From a checkpoint of a small mixture-of-experts model trained on Wikipedia.
Size: 9 layers, width 320, vocabulary 16384.
Below are experts of layer 6 (counted from 0) of a mixture-of-experts language model. Rows are named router (the router's row for the expert), down (a neuron's output weights, with its number) and show model dimensions 0-159. Each number is 128 + 32 x the weight over its row's rms, rounded and kept within 0 to 255. Numbers have three digits each.
Before each expert's rows: "raises" lists some tokens whose logits its average output raises strongly, later layers aside. This comes from a sample of Wikipedia text that the model never trained on.

# expert 21
raises: "uk", "ig", "um", "in", "amp", "oll"
router:106152151113118151142139122095091101131123165156134203148126117172065086116112187170135090123120172095097138154134073167164141134081142120110074104094101134159181120145182128141116133100154097103178149104102192053155091159109188121127146192117081163170237093138103164115118137145086110077110164116162127165165137102085155114194133175081096084113100112145141065091128163064086117113094083111117143172182150137146096132109100124187137148091073181158146187120103182119114124137145119
down3:080121126094131094112107109156089162158162093076119153112067072163077132120085145116134150157185144085135153118090129149086106117098161195165116132099113151163117113157161155138134083154162139126163120115160159144092123119132108103168159191113101103162128162091134155147114117149059135131104133085088085079099141145100122070157108138137105131138124077150134143068156138064140145161109114146132119117086165124110078160103113189156119183149114158091217092155096130078143101158100153
down4:082125162103119127154168092111158152102153129176133178120165113105098092155091187164101095164060160128128118147134162181144140197127072055170131143098127163126121131116110067128083153118109121135147097115116107078096120155160165126054104166148135124145153132176085131170078140120170140106133074191194115151123138193141154118095182197148104141112109193133143138070086077118081121078125115166102060160098079099201125195162121184158120100132079107035118161148115054162130153097096180
down5:139161150129087123134136161210153110140114104136168098090119152158160150133112101106118168067132123077124159081095137167157117177162090126094065106136124107218130109143112105110066109187161114083147094132164143112113107094153125169106133132139110123126133164099070172092148138135091067172148122102195184099092123134178104141219153137141171094132141086156158127152093095107111097100152114156128098179119123110096101135096155083131154126164141104203112160183149153119113097136166093
down6:202097141103136134168099145134053179087048122115099118075138163159116149104109109132109070145099122092117149146098111154158156124180144159103162132134073151174109159171088135114212167101141113123177118100174109143152081182114127143153141100103122110110146156171182097099121101123118125163111142084121169102168109100099134134179131158167129109215107108137177088158113127089146109118122130149046129094170135110061179103130141104124166092163140138113133157081160153132154146162126109
down7:131153171077132114111063134144145087100117142072147178132099076117133124136132170093137098165121144105137137091119141121138111103160103039093149145093112128133145100178116111139126149177074129096133139139118097125176135187085190107087113203127108142129068136130090112194122153143136106150075132141118139057078149155155136150161127056139078143154133123059098179104146125114099138084143109086147107075060083162118145160164114088123171117162128095078134200101169118127116129130170127
down8:142136101080109116124098111151129100053124114112141143105142153158113142121149163167163144191108138130135157169110146113138115099144136124108160122109072085091157114103168153174110126126112157108133124112181178092097103140124147182098150129077071201131156074130163085086132069091118112136115141100095098140090115160143135122133129134145184155143132164081101098149130119095095068080148146118136130139133102105170197097141122087100182133127153147061179078101168152117071082072134100
down9:098172138099087090113163127104134128128135135071154143086144154151101101125156138091134182112117144119100144124105093158128168174143078137080117108100145100211166169036144149096103180124111141119147084048101179172092176151143156167126093132131138145080117169088133101124112144162093183099132084073141152140121167109127168146150128140152122135083193081136110111150168176144098105207118138157107180160098159137174128109098175130147147145124133084086084190092166153181127066184083105
down10:080106155107169088102163129161147162133147141137144159133168111182175151083087113139124105152167118131196147124116127173148159142137187174111066127165075157125098135090107128142149111114104120144043171118168091104094105065154100118134127148086103109096139120112027189117154075144114083152135054111123125115145163147116049111150139031145158147113148194128153125210154101121162120088157122124126123120131107120105176085045150071079104107094122123132124167134106135162161098113178122
down11:161131075082128181142145096097134109111126127067147138150109088146136139125159131121118153118114137096142079118147091098099074097094114168065145151131121117138118088181128129104100127100169144162126196150063082083097122193066073136136149192182208106151091162139125130136089159138082136092127120178157146152132081158149106147119152106155131116102123048123134157217115130149227117049176130100181068138085152152119140089112141100128167140091160120168100145156154072097131137145144118
down12:090084152114121207157100092120178135131127115117114146139106148160114174102174115109142133108191137101108132156122174110152117104131091083131123128105124127119177137076162135182108165136169121203087152121128147079102149144112073178100120074139107047167197111138136119152147118131107091114142086161160138111142155142119138142129151160124153132132150177112153199154156143156185124143219101090083139138156210144152094140122118137140096173098156190119158160023144114090148169120102136
down13:103156128159098080132166138100187143164165108154124136147162108133123158198104119106137138130147093116155134188131151071152162114132089107141132081108101123160107108137141088096075166149178169093188126153140141049086189148128079123108136138158138077170139073131137123130106168124116172114120138120074163144143136131154074179131085108150141105127126144123165149131075134197138109158130111175137174150138058096110168054116065087161035106125111150165110127071146174164146123114162139
down14:138110128107184106124142086144118103098084132122110105112143164107125134095148154140119199082173146121105099138113139177113127137064139143103121142168086169127144195118096140111196075142111111116126143119141129146143143094131116050125095134097070122084164053155129178169078103137105107210076153134141129117139189126146104154143110075123096078102126175103142115143111142155176124075120114134114095153149122116205146080169123134159132102099086146140111136200104151146173127141142120
down15:082115173146163115101134167105130096090240166076086095086158172100154060148138158073117111128151107159163061100025155115096135120134166057143117110122101130109159074142081127167138095202105111185142142135105114135116176182081132158140101110071117133145101167151147174110080135126090192169143129138149149084128109083087140115151095120105143095152123135137112112175119135234137140100141152099110148117147170136147113077151131105144130124088178155110190132141147084183117061120170146
down16:084149162116136114091105122138145104108113118115138065108175146157156070071134152144139191078073156180139158155168130122117178072100170096074107124146141076156067147075092096135079145062147105073110150134158126100151088099098098120157153149185147121085138088050120070158091174068122133065115110138148126149075146129147087118083103103118170140097157095162153129194175122153212081045119134083125138107138105111138093114122085090102098098127161121171151101134146116157149179096107124
down17:065180131104135109089156132146115184106109147152105163147214106185142183080104160094107080155089106140149126151114131114099112080151169169134127143117195134126081109105170190141133196122137116112099104170135107159112117082109184089130115109120056119098161104139077106118147169155138116138143141141106103124109105036140112103072151180115111136133164133127138120139143157105133107109094132141111176170127072128169120146112134062120155131101121141151098138135117121102119154111140156
down18:153146060087163130113143102134158174112145108114094098111124153151142039117099154098087076132196164147138133155124124166182145117136131115183085131099137118129113103173131066140154127096127137089143195124106160163179113118133145157143106117108097134136136129166169158076133134094149105152178157212168142105043109084149132150093178113126126098158138106145162094138099178177155171082173117183155114090147117112142144144134092083155138114105108164100096100140159121150110146118160084
down19:121149139088087077147058127117134147109150091117122094082133125157142170174122135135149123102133056161136116089120155184129141172140152127080096140134087141134117188021128087092079143112118113160111113181142115140160083124152148087156199138157059098113100201094179134120183117098156162093152116116130110138118151099076080100109090151064140115100137083131150151096175094112148147132098101154123080107133170118117141128122129021166069146163126113099116098113143169128166144111115166
down20:092151135095135128114114142189119103145106092129100159182084102117149159122133112119068064079151129137143095123107098136180144105125107176132146143142147114098152161100131135105119110086161108165106107159091119203150119140111130106106178120146108106151121151056082133143107093143110113150103198092130170102130175143204142047198072174118145115162105119152168110122109123111085161153145104065127139134203074109187201104104132172111039197106137066077183165117100124111119105131099135
down21:124088084098165121104144147122125126101119194194124113129113021112145155159133099085115161140112072154134147102083153131056113101132157133165111162148124160110130094084186143124139054141109138149128104138103132130111061107190126109132093115149109094052125099111154110105112185106165094086114123142115124095096103155188161169090110158125169136140095194110182133141200138122155124095126104105110093136124088088108165155179160114156158138154182149105150145130134112135121114080139099
down22:148176164066205114149103199103103090128099112126115143155116081094122139132118148183097133200143137117126167134152109137141156109091137113108121158176120156118174118079080107128069163139080164182132131180160052188096129153127131125195166043168126156130135137178101138110142167112142126061084169099097071148107119113088129067101148121173102080135142098113137144079049097122093098118108112150184077243123122129118171118129117139108152103127096140122141105147109179143148148136154069
down23:151069120083083121077107123120223176124146108172075167118200098103130156044059120167109146073138108143125113139129162099130118096091121100120110030147098106117171142107178126093142054094071144103074085135076178162123143169092115104099074144152155082136117107093110128116182180143162160162122181175156138151159140117135127085115133139152094115120116095144131186118120098125139114174153114134166088197075099125125123140062124077103114111109144094116136086107167178122157121128120179
down24:126108115098192094127111150154110196138083142082119139130156100120154111086118135112076106111090164142057162136127144083107138154170122096127189088108091145107093090098115091177139093126159140155198144145136110121134156118103045124073117145102139116135110132170083164176088138141132100174108117134126105029082103066121072142123113110109172162156180154160117091099083097161187100180128090160126130106111083140104090131127141124092085142133097154160161128196084178149104180097133101
down25:120165129137123115133115068118090076138159151069118150081164084146115095095193133120143071103183090141093127070153091121158136127179136151110161106177185176093135131139139097099138104173111164156127120099070092136121171167091146117110124124126103107148128149140144087149149106175145136100090114180122139148173137154139109159156159126072126081163119184141126119046094148095141109093149148145073142113108048179128093145149099118111127070117169172130120131072171143109048129128119126
down26:129082139133109174134110151135127155122147126114168119153137114093080155093066113177125124080065110108177122146102190064133075112161192162182176136145124100140117145091082100062122103131109092096164151098124152202150144091124156169159119175108141165135086119133048150124148124155151128105091124122049131148097117098118074100076169088187154127195097163108147180136106126146126148080106127140158089108106170172108130115144133114134076180057108084159095129119141060135151125079129100
down27:194119109125085175097080105090159123171146130190123121162128136133138128092139135158151154123148119094143111123138125124183072108134136187136116138177137166170088134152149104145161066144156140123131108156165203199146169078181101080126040133088135077114099120105196077126141098203126108104181059208071162116131120133123094089213190106169140127133159142135134131149111124129142138096143135082142172065146111128142135111170093131115126118115185120110111138161123118160122121141125074
down28:123121132104048121114172144137132094127163126101123171178148122167110147129144112182151151143178190122148099074154078174139097088122138171091108155112060147119123160126099147085069148064173146163137154133147098119125127079139131138115166088178171099099161125172104169174192077208117159112165149116114122102132139119093170156072130127156135128084121068149102108101128170126112146185104164165161051105092158104108115129147125181163146130112130114118131174117144107145118080120088141
down29:161108069161073137129089113186165157166111149111140099130109119094105097146095136123171127081136120186052098073132128142164180122086159097086133160165147113164145197134160102086097145107060120135105101138141052161123102140113113088105131102150173136200079108125099122170101190094120125144147102102146087093084143134107109123164123122120141113117086146092177163121093101112115148165114176159134210170115114139152139102108174104107163146102146169108060140084149172169079193086130088
down30:119080184112127123164106129186132065115174166113146167125081110142134130085105089133112165066153184129174071063123136104123133114118132126138160155185076173151021109145134148134132146092106115143168135158134109142088164071139154167096163108186083078155142152103179168161139107142115134083098091117109104183171062135141151157109151171134129109136127109124156114150145169120169070121080149122143074092126059135099143156166091146079110065129156085075094169086100108070135127121112101
down31:110116104128151105086070106115115145121138134139135130165130099109110123095102168131173146129097148147126076103124171144077155109140142143154099151085145104140118170106107138136146118148082202119122084185116082133115082089109140227108115167138114160146166154126108198140107162151120131153126088113091206120129130124075088099141112173066172100094163138108179139255148116119155102144143136166116045110106140110123073134146102128143059124081188119127095138106136085066071068101104119
down32:148115160069080188100124053138146202144132116143129097127128187125211179086119143163164146131110120093149099086092153172113112106083161105113159177187134120148184183099144109071133143086133082177097134131102202168120124187127146136113142051147148103113246098151090098125106107151128137134167139099151124130162119102127121074111064149081145114134101113122147166108097120068177068156140093117187108120172086096091171137109200129079131144121162063166102103090147161079109121095115165
down33:111086135131164138163170136134192095135124163146087115129075110124111138121146174163126155173094157064123130134153134176081088137094114115141097124155148111081066127154175103129107151170143151220120178193085183154140086204150162053181109115143140141143099106195086111064136161074153129153116128117102161134145159120138123119129124125146158181098177143126092120141107094110136130133073121184147103097188070158146131124210181166145083147107073144133167105151107136090167141133171094
down34:062154116153133082155164127106085186136123097085192078158161118113132136164166082133120113109173128132166142127136134118171165073125131110102160137103170138179144154140143118168141145127126160099046139117081116146098118109140144164108099209154145121123174142118110151096145139117134133149096137167066152098088151133134130104114131112183076108132135133164092109191156135060210112094153141133157124129133131147102123115133126096167064161156091092114173102171149185154136072197130159
down35:117132108083165124157137122132083147134132129199174164139142147147163100110106070128163151114165066172147110100132155118109186133109150110104072144081069101114085158127158130090163138092199168166130098145125155071120128062130158144181152129122135174177106053076126123118104084158173141176093087070114127155157121127139104135087166154094150141146076112110087139142035138126156134107108101159200150136089193152085161097106071141120049209151099110088122115088151150142087110076157108
down36:133094167065114165162094129106182200149130133122103139153109172091107184057177126140131112208166109193155110151120103146162129130075159138130183108102093104162151145081161120165127126163107069133134125180055130131075146135100190159071116142129144145136154142092144109123112146100159120131159100117105127128125153145124173121185121121123124128064151128116165112139095104186091087126169134119147064179119127177126135112149158201106160145135085084103073119132129139133114171105166149
down37:126104094148143180135116088146147134134126145155160124165113117098174137146102129195135131140179096133197144179061157151112128119115104078084177114098119170114126170136167141236127122140176188140179130027086058176133157105137171140131092169158086088175134087141157140112104121156087110192124141150140122122093151230035173156102101062113163155169070109151088113117149133138064103166046093119145129140087135119157167086067107148102142144103112144136056103137174098098147117103131129
down38:092106105132158138123135104172046079107164195142163072117154109192077159113181197147098165099138135165114190099190133181114084175144145167091141171191090180127070138172138156111090214095144123148119093157121117171107135114120109096108145190203124120194127125143075153141124100155104125124128102107127122125119178175124197129120099117146112156078149157083131133106123163121120111164134107119105064098086136117133156115100104166113105147110128070128127131123110115126148145116103142
down39:116122172147142150103144086137141145139135128099167112158115080133122188129088128112126092145151126127149171115133114146134174120087137161146108107081147115119173091101131137138111129066174104122101118094099118075138112178087077165099107144095169104198164107078113107140105183129122148080139169161091132138059144101120116141052136117095121131154205140137163170176151143086123150153213176112105166152151185168089142117128132112178167163148131114063120133114108129127112094184170115
down40:100110162097148170084153169171134113154116096131131161203084181124114118155168133117123107084100170114177143100129111199159154124111135157108094108120164097161148139096139102124141140130105141158074135092116123111135111078186108184158148149138118163150104083079129164128078077177135061153135090176138104051168133131120150109125108152133127108151162105113084201189142219127156130114080121085116093099178126153143112120091149124121172109115104168087100149157110102112114075185125150
down41:147097138107190126113146132143134181151104170150160137144134087105111159127089112127091142159102099099154100171070130079105109149103196148099159143159127124196110165125031175115093186127173118119169107176130108120131136074123113157137111167126080072051123178165124112070154119081120130076139123106129104174198101098140139160099155152130151159124124159144132163143162140189129112062112095124066177153139150150151096194156072136194115181205091145122116159091127147082108194088117109
down42:098114122130108170102135159093157191090098089166092144147211106154148093045130189116074127099128121158188134133114109104112086189122174144169118123077143142093114148146195145112107091147137120138118141214186125111141158127094150112176140151090140122120129167181126163135139124139153192146133157096148130091114122176140147090130119158136152104098087064066080110149167087112089113139135136142111147119183139114151113101161123125145107189101063054132062154147109122167161131140125152
down43:069094097147106144102128110135107146092143096095100097148110142110135159127181123138132094115132183096146139105130142117126123169126129142172115109103123121143169148124088054139096088124120135101125129164149149207143106101148114122126189154128143166162179103095044112143093163168182166110060148096144148092062157180143170152146133076109161143120204102200203119195130079084129111100113114148125141174116153147149091176078111101139059113150105104191155130208076160086133152106123126
down44:153139056140118152150131082106166128079114153101122136155080117089098170129119105114022133135115157190102109113094100156183127135099124104097148091065153139109192132078144149130159204156169150117133116121078119154101150135122170098112076145155145111147102108124140077112133125187109105082079109132129154140098126115076168099161151079096099108102136171162159115137090150142075093191145119133093147070149104163109195140080188152164129120110150092142084149175153157136181153197147131
down45:094107084106075143079115078055096143111171146116145122112149058155127170110124108078107166143143036130093092198164092146154181085173095151146114158139130115102153116116146162165172130148101146115154146125101118166109142174156069123182116115149104168138045091126107103089119083133148154159128132126151114120172184183066110129206135176110102147157171120189119069168135105112117134146080120166155126135120163113145116137107131132098155149136193168116133099148091082136162130095150168
down46:138123110149162145137126152105127078063149134183118169076158119162152128137131145112133174101146089154115123060155170089147111118160123103154176138114169148102128077122149123182194156129130166148192109123174082145056159145129120126157158181124126103135134132111081088158146156098115095135138142088162135148102151133160071155091122153133114107184133157122126138170132113117138123100169085155120151115132135088193112131166132178092076144090165125125198180142154130104107107116114164
down47:135115140194183173092179126113082151090029155137126140133114145056116105101157152122078121091125088133100123100128074130144171104115154119130079131155157117118114155091102086100135174110111127080128134165124159143127172141106096177156112091096151191190141127119150142105139118088102091110115130152137199141143123101125156105104072128111121096103103175153157105154124168136116096178090126081153095146104168109150145179162138080138126175109116151143128196124146116106178086156109076
down48:170139099075117132109122129110133139093102136096150133096134108197114096131038185059115141186141149167108160157100162174120184112142131117113072107114142101149157125099126126111138112110160097133109174150161114120079180144127076100093114137119091123103137078121177205116127117094081089106173128099110119134064098149119154125194081129141172143169120181096162105041108121129077185151136093105145158139149151197138151135113102117203117122147151065130127122100157156156079094117188151
down49:128126063176170060136143129124076127139110151112118141139086094175151120117139117141140080130143112114157139114130157068193120129093086169139130153196124168196138119064130160136137159180082042103147144107113108157131171140148154136142150081162140091102088134116100112082131144139174134126108143075138072053108080125106128208076142119200128163171128107156144103117142143125132137121145174165117164077135185098117106153166159107151122149180157154121129115123117176124113110133086121
down50:098192163172200163125156150130122121164163136103143202134179079150169164182144112142148133112108094132095087138127115092135123135112166140131169140077052069072115161140075128088126199147130078177189150121121159048070118164130048107125145154135119154163123144148165118108102101113118132181166124165097084186179089117127134113151076108089131160137111163130182091243141132131145143122140138137135105125091199130108135128158164091177116194096145116105050135053145097141146101132124098
down51:138187128115143122124114128127103153199141212139154147080152092077107098112180202124141113119104127072136157086131134088185183089123132114143138156125131125115127087134140113131084124158189113170124159143125122082042105150144207090149143103168159120140093087201144128121091090150141137168126150110116118070166152107158054114089127171106103076074126169152141089169072128169143088124119165153115128105162170146150143186122106142115108124146113095162124106074053113105125149088127142
down52:101146126084122155144154163115143144124133116094039096078090111120069128071162153151094116140089095131123084066117135128143150158148158132159133084132091101152138107150126079155118178161083128144139067169085151160162151096155123102188190147133114118181092135130082154185170134044129135141099164119146167070111140087141145158157178138166125151152067147135119114120099129108135089087160086035147144125129129184202159096133114092166115143114068138054143140143148155115088136106089088
down53:100114145183176136165165152079106125119154096165142178156124203107148188108142100129171098095106115128051112078155087098149179153163162096125097073045133115080113089119119094110123055151192138149129121087142123027131120111161117109132108141178087143118135152121153151126138108108101141111141092098072113113147081098113102130053089162157145101081130086121157168161160159120139151152115088154155088129150066119085145088136103133085089107089150151120147103120108149128121148145110154
down54:104121097202139116152127160133096125117130210129137122144130120119135149163133145150134171134109161147184121149133082127156104130137113104092186116123130119127135102164181129131044074147108197190153083099156160071146129196159139185136158111166208178146139186137169091071100116118078162123174142114124151163103148196177126144111146183114078153168109194128101180178102149131140095153140113123124142109119135057125135164052164138152161135077149124151099062133118146124181122111126124
down55:157076178087105138154142164126153153136051174103095133157043141106105143093120139125122130108121220089119107195128106101121148149102204120235143123134136071121138131131171147132119101126105153096152100097161108150113162159124123133120080160133124108073128118152133135148128128106070075089098161104112155129111117090079175162105107139132128140146067152086170112125117164125092099192126108157111132130086131150191098157105135166109184134127153166167046114167103143161117109112089051
down56:187110124089176118164099060125119119147129107056116120110183089097106148115103141140111167129123125126103132174189138110117187160127133138155136107156133163139144166115097107178156091148083095116109163138179193097122116116139148093112088114150108139117131130090172125083177120142064149115150126149133113163109146116089147117114116127093088152095113118087114170078145106101102107123189180086133103145108114142085149110182141141158106089123143120175211170087110119085152148111151107
down57:109083126093155087134126106128119153083150051075096143184178117139091181180148154105169104130135175090153143144132107178114143145127154179091089132163131150109106080141144207111125179109119129083091067099075151105172100169102118170129128058127115126088160138102122148208112089107104135093148127153121112109101148181115151118186100134161171071089138127121116160143079075170198176236111131152118158107120123170144119149085100055109119153102134103044161107154186094136110085102118109
down58:140059106089211163157144153065113144085120194121114193137098176159107152130157086091124145121129085130204112139126076141175100160122147100137098150175150151112079049078127129120144123127205143137145117168121127094152121113108140150112132167056154106108169125093179080092115152138161156156108100179086104146113134136105130162114155058161159103133111169141101161164111144117058107113085180149153118146133190103152125153105133043162121086120143173134098126196094168152135115157111121
down59:155111152151135120148099127154088175118125132123069171089146115137037097121168160067119089155139106167098079067110158057101126146124109120097190116117108156122115169086145124186124117138104078143131103066126088147126187160169060177117154137135129137097104117105108101073100136075138077119073132120152098084052132069174149146134068161144095117159195201111143122103148213067163104149115140156075121096078074141157178112171144149122124112139147091133079119105142167091126138130105157
down60:172138151190096165115111180165139122125152126129122102150114170162081166113103127073163116153103148143166125113143151082116134073128174124161107140143139097113080144128148154167140182148153165134061196072129160168140086105141148074137146133122072172184111122191153100109158150084154086156084107136115131137111120113169142113103143096137170161163115152164125154108148161161121085062081185119136212093144123124127148110073143158079099126154115136128133182127112134098080166130076115
down61:125146142097163074136080124160107149127148113168088126124157109151112145176124104109144168139125158098133131153130127109147197221129106101145153150113114092127161137139172115107154110100103068111137134174114083133145164136157107156102078138143112095103100145141094151158124173136131137167125132132115097152150174090122177164117098140133124149081121107132103089164080119117131140100157083163192141105132149134136118125161147111113163146104168158158162112119113121165129113103140211
down62:175102123121085150146134092160091130157079123087156126111128103187143149108122117105106137132151096076094172177112119144172110118129131137117128118144095143153157163104098212126160120117118137170176083156149132087186105105169175194108150147153092100132048131191096159177154063126142107132117091135119127169172153171126106146130151140157110092145149121143154136083120063127156143110153098184084198113133105132102132171134152148116167187084153153121119171186093071110222138140135150
down63:128103101122034198109100148178140139133098130112137113158100160158144134107097105121121141179099128182123177175077181149182121089128142104057090121117153155160053136129078172153101203137138127137104062110121125115122139177137144106144129112086115130111119106120105149177129129167148102145141127144149147111121079185115080146087164162144097114117125159177116147126079112075108110142115096095162101111133085091133119158138183175126133135109105176146158216105144114140143113128115154
down64:079145149143115090121132160132109139156153169110110158137150098103103137133128129142083151125110101173167100081121154071116088145159137171106061099120099145170123136111146087153062213145138140116126168089058129133085153208177170133166146124144147100093096167138109160144097186108101129163131115159102094055072182173144107140118095140194179084080140130125130152132107131145100133110141175073129099107135128145171157072103133120084098108171124054112149141171112118086121095136110152
down65:075119105127109141135168144085133161103079123177132080145131152172165084085137110094154119133125150124099137129108121104122086050129067095135128150163088091087126129134196105167158149127154139090158182162079091180109131145130129123144109161135167183150162086094101161100165156104162106129128141096137184140136103098094129144158127167074121121146130160083121109102082079137169134129076172102171083146137106074097105156140135105160096126045207136122179195141134135175103142116132136
down66:144108153170116082113119111137150170119087174150111126179147136155081101112135159169155109113124121102138116078140143143144115144129090088025065138137068109118102139102136128107094227111094129160125100107115100127133101084115101163151106135099172122067099171143117151166176133159163166137144134174128070149150119177183076143056193139170158136159162127108099123089124110134131121160101165097156126084131138066145113124148060069088144080134083081104088098177132129087078150091166137
down67:114222092143148111139115090146187165105111144159149135150103080101134110125140134149136145199144090088050189120146117167093144101122101159138114177123084127138096136126142112085135133146135120139122161076164156066154142147114102149161109112103093109110095162095158144061098156150130092122118168197149130099113154117162103145134143110146128192144170095124086117181176088085129193107165112138142103069089176117121111079137135099169059108156212110130144128092078123136123198119162121
down68:156189106124182122159150155194061155132093141096143161219157124114145158152116086133126178143123163139104224108148117076137105084141092135127108125146129162127131093169068123139109119094174135088133109123142170134111169152149141119168038073082088147180169184149187173117111140114100145111104113135191096134096118114117109087107149184144142151137132146116122064143144111072149157173109138067078163128121096128144082173085154092100171119139154148183146135153137130137095098151152165
down69:174131178127178145152053152114138114172087102111166188160081068098152121132136123104135031163130154137102132142110130120152137099118101072110147169146095162095112083129061166162151119172165058121167106149103077144145200131152103086127097102127086107126134079147113173121139113138085115123132109101151156183079034141128143105129081126099151156144116130109085095079120136154114047107139099176120160126158109100156173139145188170148058182158090130174150178117157131180153157128171117
down70:171121106058079116149104108118131090099175091144166147112125112105145104129168123095106207150095142101115109134140118093108127115134103079175103153107130122133149161132107160191115166117072090149089094080172100080138113131135132088146119151108097097119127144155200177122167142117108125093133086082193099121107187136183121148096175123162149107160125158169073181180170098128071109070147106190168098148132154140135146130152140075121065107122112112171128150122086103120102169138085140
down71:124117137138122128081134165150150142158123089133112086125099157094179107173134133165096109093114123166132107124157115107138140107100114141116138134126088154079079114100147111108064116153108139089097098084145113187095150142130139137140174154083149151132169132137129154119108175133147199162071144216119118181084141161095177100100152151085133136117083176075125092205111088114085086106178154144154108122115094166141116051130131117065128124143086130127147212122122131124162102129119062
down72:084103121125131147131173068104070088135149158131122117096088149128115194163084113161091136120124116168133205181142120127176167191086152091179130142057126127111181079098064175130175160117103169104168165128136114139156092104143143133115132112160159074056093132134149167177103121181180072059159131155078115148123139135108139104121138112115124100156098130107155126117190138085142112098156089085131139127106176143097128119154139074131125139156112135128161175150133134146148129143144113
down73:070117134100100104178208102111107111157179117103121136110159094145167199096127176075103106106137126136162139090105098083139076089126135158146124108119090090144122142088103176103089120161099062155099203161158123201046156113093077093162149157141134097151183084118160135150115144147098146113150137149141142056135167155114127134152170102173079113110147111121119204149092081128164170129192150143218099149097133144130144129109086105168105081106117167149135129109147139180092167086097107
down74:135102155114150191098153152122172102153135116123153114141169111139175093046099102137116133157168182167107103126098152148120112128114088231107127111111133081136075136166086153186172108155169132109114142141075148138184143156156156154098075092151114113104070157114089158120110164158173175101149108094179142172175111157066123100138118188140103096108136096138154093088130124129114129101067144129157137154115148081096111079119109180130212173102152095123079136132185154130105140102099101
down75:105150093150174131109150156120142102161168149102122095166070117176169177164090122115095153115075137155145124150109178133096098134126125113143157132165134118151149093132108193109144161159099178164136125152104154150136153099196100144120147138137088112084163184157081135133158192115173067109151111134117110137135079099151146075067156111109072138107133166159172137139099112159141145109144130129133155088184109196146172099178099153198122117180152134179176145175136124086129102116131057
down76:123105144198128090121161087164131060191118118049163089211105153102131160141136142159148145159172100107139138144188143150101115134080138163092100157125172145119207140069165146166167202083139129137138148115147146113153160154108085168159162114157114098145114136152155111214162086126134114099175156138156158124115097081125103138133136152092181089156082087104130105206155124175117163159118205104160129108108141094148085164172147135086168167086143160176129141108141082138095131128149187
down77:124107139180135078130083099126106155111072143128072091139125112181088088131070086108142173159109140118135181130083098113089123124147095134151133130164184106131106102060072128118094137145138133124164140147125130155115097171085089157085157094165109110150153135159146148145174115103138141139135073143153190079096096106135173078136130127135111159139150094125122150091151181132096104112116196103079171051157117150145104175153098110177087146116129077071119135086090192154119073172173207
down78:123150149139084190160146169153104122130127157131166065105141188158113135178151102083137112168161177127133170117073123102140121097175101071160121140074156084145140152124139058110119158095167127192123119119104119129117134171162154121046130110133139141109123154119172169109158145110195064154137101227125115146106082162152115153158146109076060140158153123125121099105114045196123144092111112186133127159139150111084165112166136174173116106091120106088181083126125163155128148143169137
down79:131151100229047102139115162101114164109132148126134088087099160118160152191181125143089128113144156154126062091138168115143108121091144109148151144143129153066117144098155135144110152064136111135117108063136074158169086103122052195142104131133122189133140088170110189131166067118125072102121070075120148157121080120114132172074159119115119170141202147133141085117132163121183114201150090138099090127094165146180069135150123136182077154142085141104144115107114114146152149137136164
down80:107175104155123170142126128113149122125131149158106135035116131121111090136137129107134098170148176137098149091096125075137141144124213148149124157142189131117190101149218092163141131145148144104127088174113134127107172130155076109150129124079102169117139145193145150099109198115163125109134125141142122143077152083108192189107082169104085107129157079060181099135092088107049116128176147112108122150135107123190151039134135161139098134152090174085191160184163124107158154122190149
down81:164089172158165067116095144118128123143120153100186110085081106152123136117186117054149148145092162179087181176153084187079109110076126117144149160146095196077128185099151111090148090075133109182108133125104154116182116106165136127145127084123120169136135122060121107106175133088200083134120105074145096228092087186115107092111135135170166145123131154150158158119158152147076120161144098088123099099170112138145098128120083136142080074065085132087087143075109141199145180159081154
down82:089099102152154154151121113141150069072074150186122160112107144159147106171107137095144121133090140131167130125120121154186196131121168151117077152176083114203097132134162169128102181147088089116142087160164183074217128160144083132031189144159126169053130113142100073134116161131133132148125140148082099122117112127063152115068128129130134062178132096072105108101127090109074144132128097151143121159215151141132101153137122197169156108119124150140132169137117144117115164124112084
down83:103112101080121106169098155118133151079146162149092128106144086126134137158096130151122141113108118168100179058124117105084122148074191119135098175119103150131125064100103135039101171134101077080126174162156105092071153120093101143185095140158115139114103126120128163112069133090135163134168134160128117157124088157052123134147123141136131149200152131139102129130183122127199087080155145091124161121115137149135094130121175099153127099148188130205139161096126120165183100133100115
down84:124099111173096080098130104183088162184114091166155104118139134146182113157105070202101178186134144130181135152161120195189143159081069132209103117157142126113181132139117168089155146122090176158168123159126134153115169127101150088094124134126170114106092125135073166184068101159119081153097081130091119167113106110148127140200155138100092114138106077173109103126134077137113116100163118174121089131140168151213114154119141161151164106125097153086087128126137103113162137135093121
down85:151119121078152096135074086147042124159144161109135153105143152120141119184147153133085100160141105091106110189156107133074124108082154106145167121069122107131140077100053121098139129110143047130152155069212120101129150169100082118167111167136149152152124091141135157153140136161120146086140171168156130153121138094185078091157141119117104114181142132116176215147144116111173179133112131157120099144111112111060159151062131098139169122144060165137130072138140090127203090131109136
down86:114098177175151154135111121132148122158160145133061193111062215118103151144121127091111087126114082070155106087108125146152115110125081132131145078162150100160144081080129132070089161141105125136138142115084179177085138134139107060103138154129114124074096081161112145135112094154193194124165110145162123189136131110097171134109087113146084116067092169141202100087163155110130169133113094125168124143133110090115071143169158087107148093150136089160142171092098138117159157120105103
down87:086174094148112101176075119104151140197083161106138144156139153114126141107116170069107105065125144117171127102166111096079137110143142155162155165139193071128098185166115152119170161082119123102109063107118135105191161087078137143188134145193134116115160061088140117121020142117158066110159114153147059133107126102150179144172126103109153135186080097171191132152139132177105157134131156132157092114073131161127114091066171141133114131128156071190113180135092138132120160080125120
down88:105082102162135136102123095185113145142157100178076125228135121120175152120123115163125102117168193168164121139147140140169148147094186100169174096127109138172157198069118073205205126113108162127100153131149157121092161187192142066176098136073134149102098131172104092207148091150134154114121152112093130159175131125111130123113139098095152104101121170158100123200104072144167169111117118094053130084144118137171101132128105109097173099130079134066126107186126144152126102141082043
down89:127102166117125115136134106147106153081120119119126188109135119124159135118131103093118115152117127103127168167124084123129165179089117101093113137107197118127144189085138126091077137124081107085165101123123124141140173119141121086118107185094148133145145098100153088090146140143143126123104159122115125141176063130096150080126100152129126101129136094118143097145133133135127117142146138143087164136184113082057152144122152153120121162120132124154064138134095173083149142127172140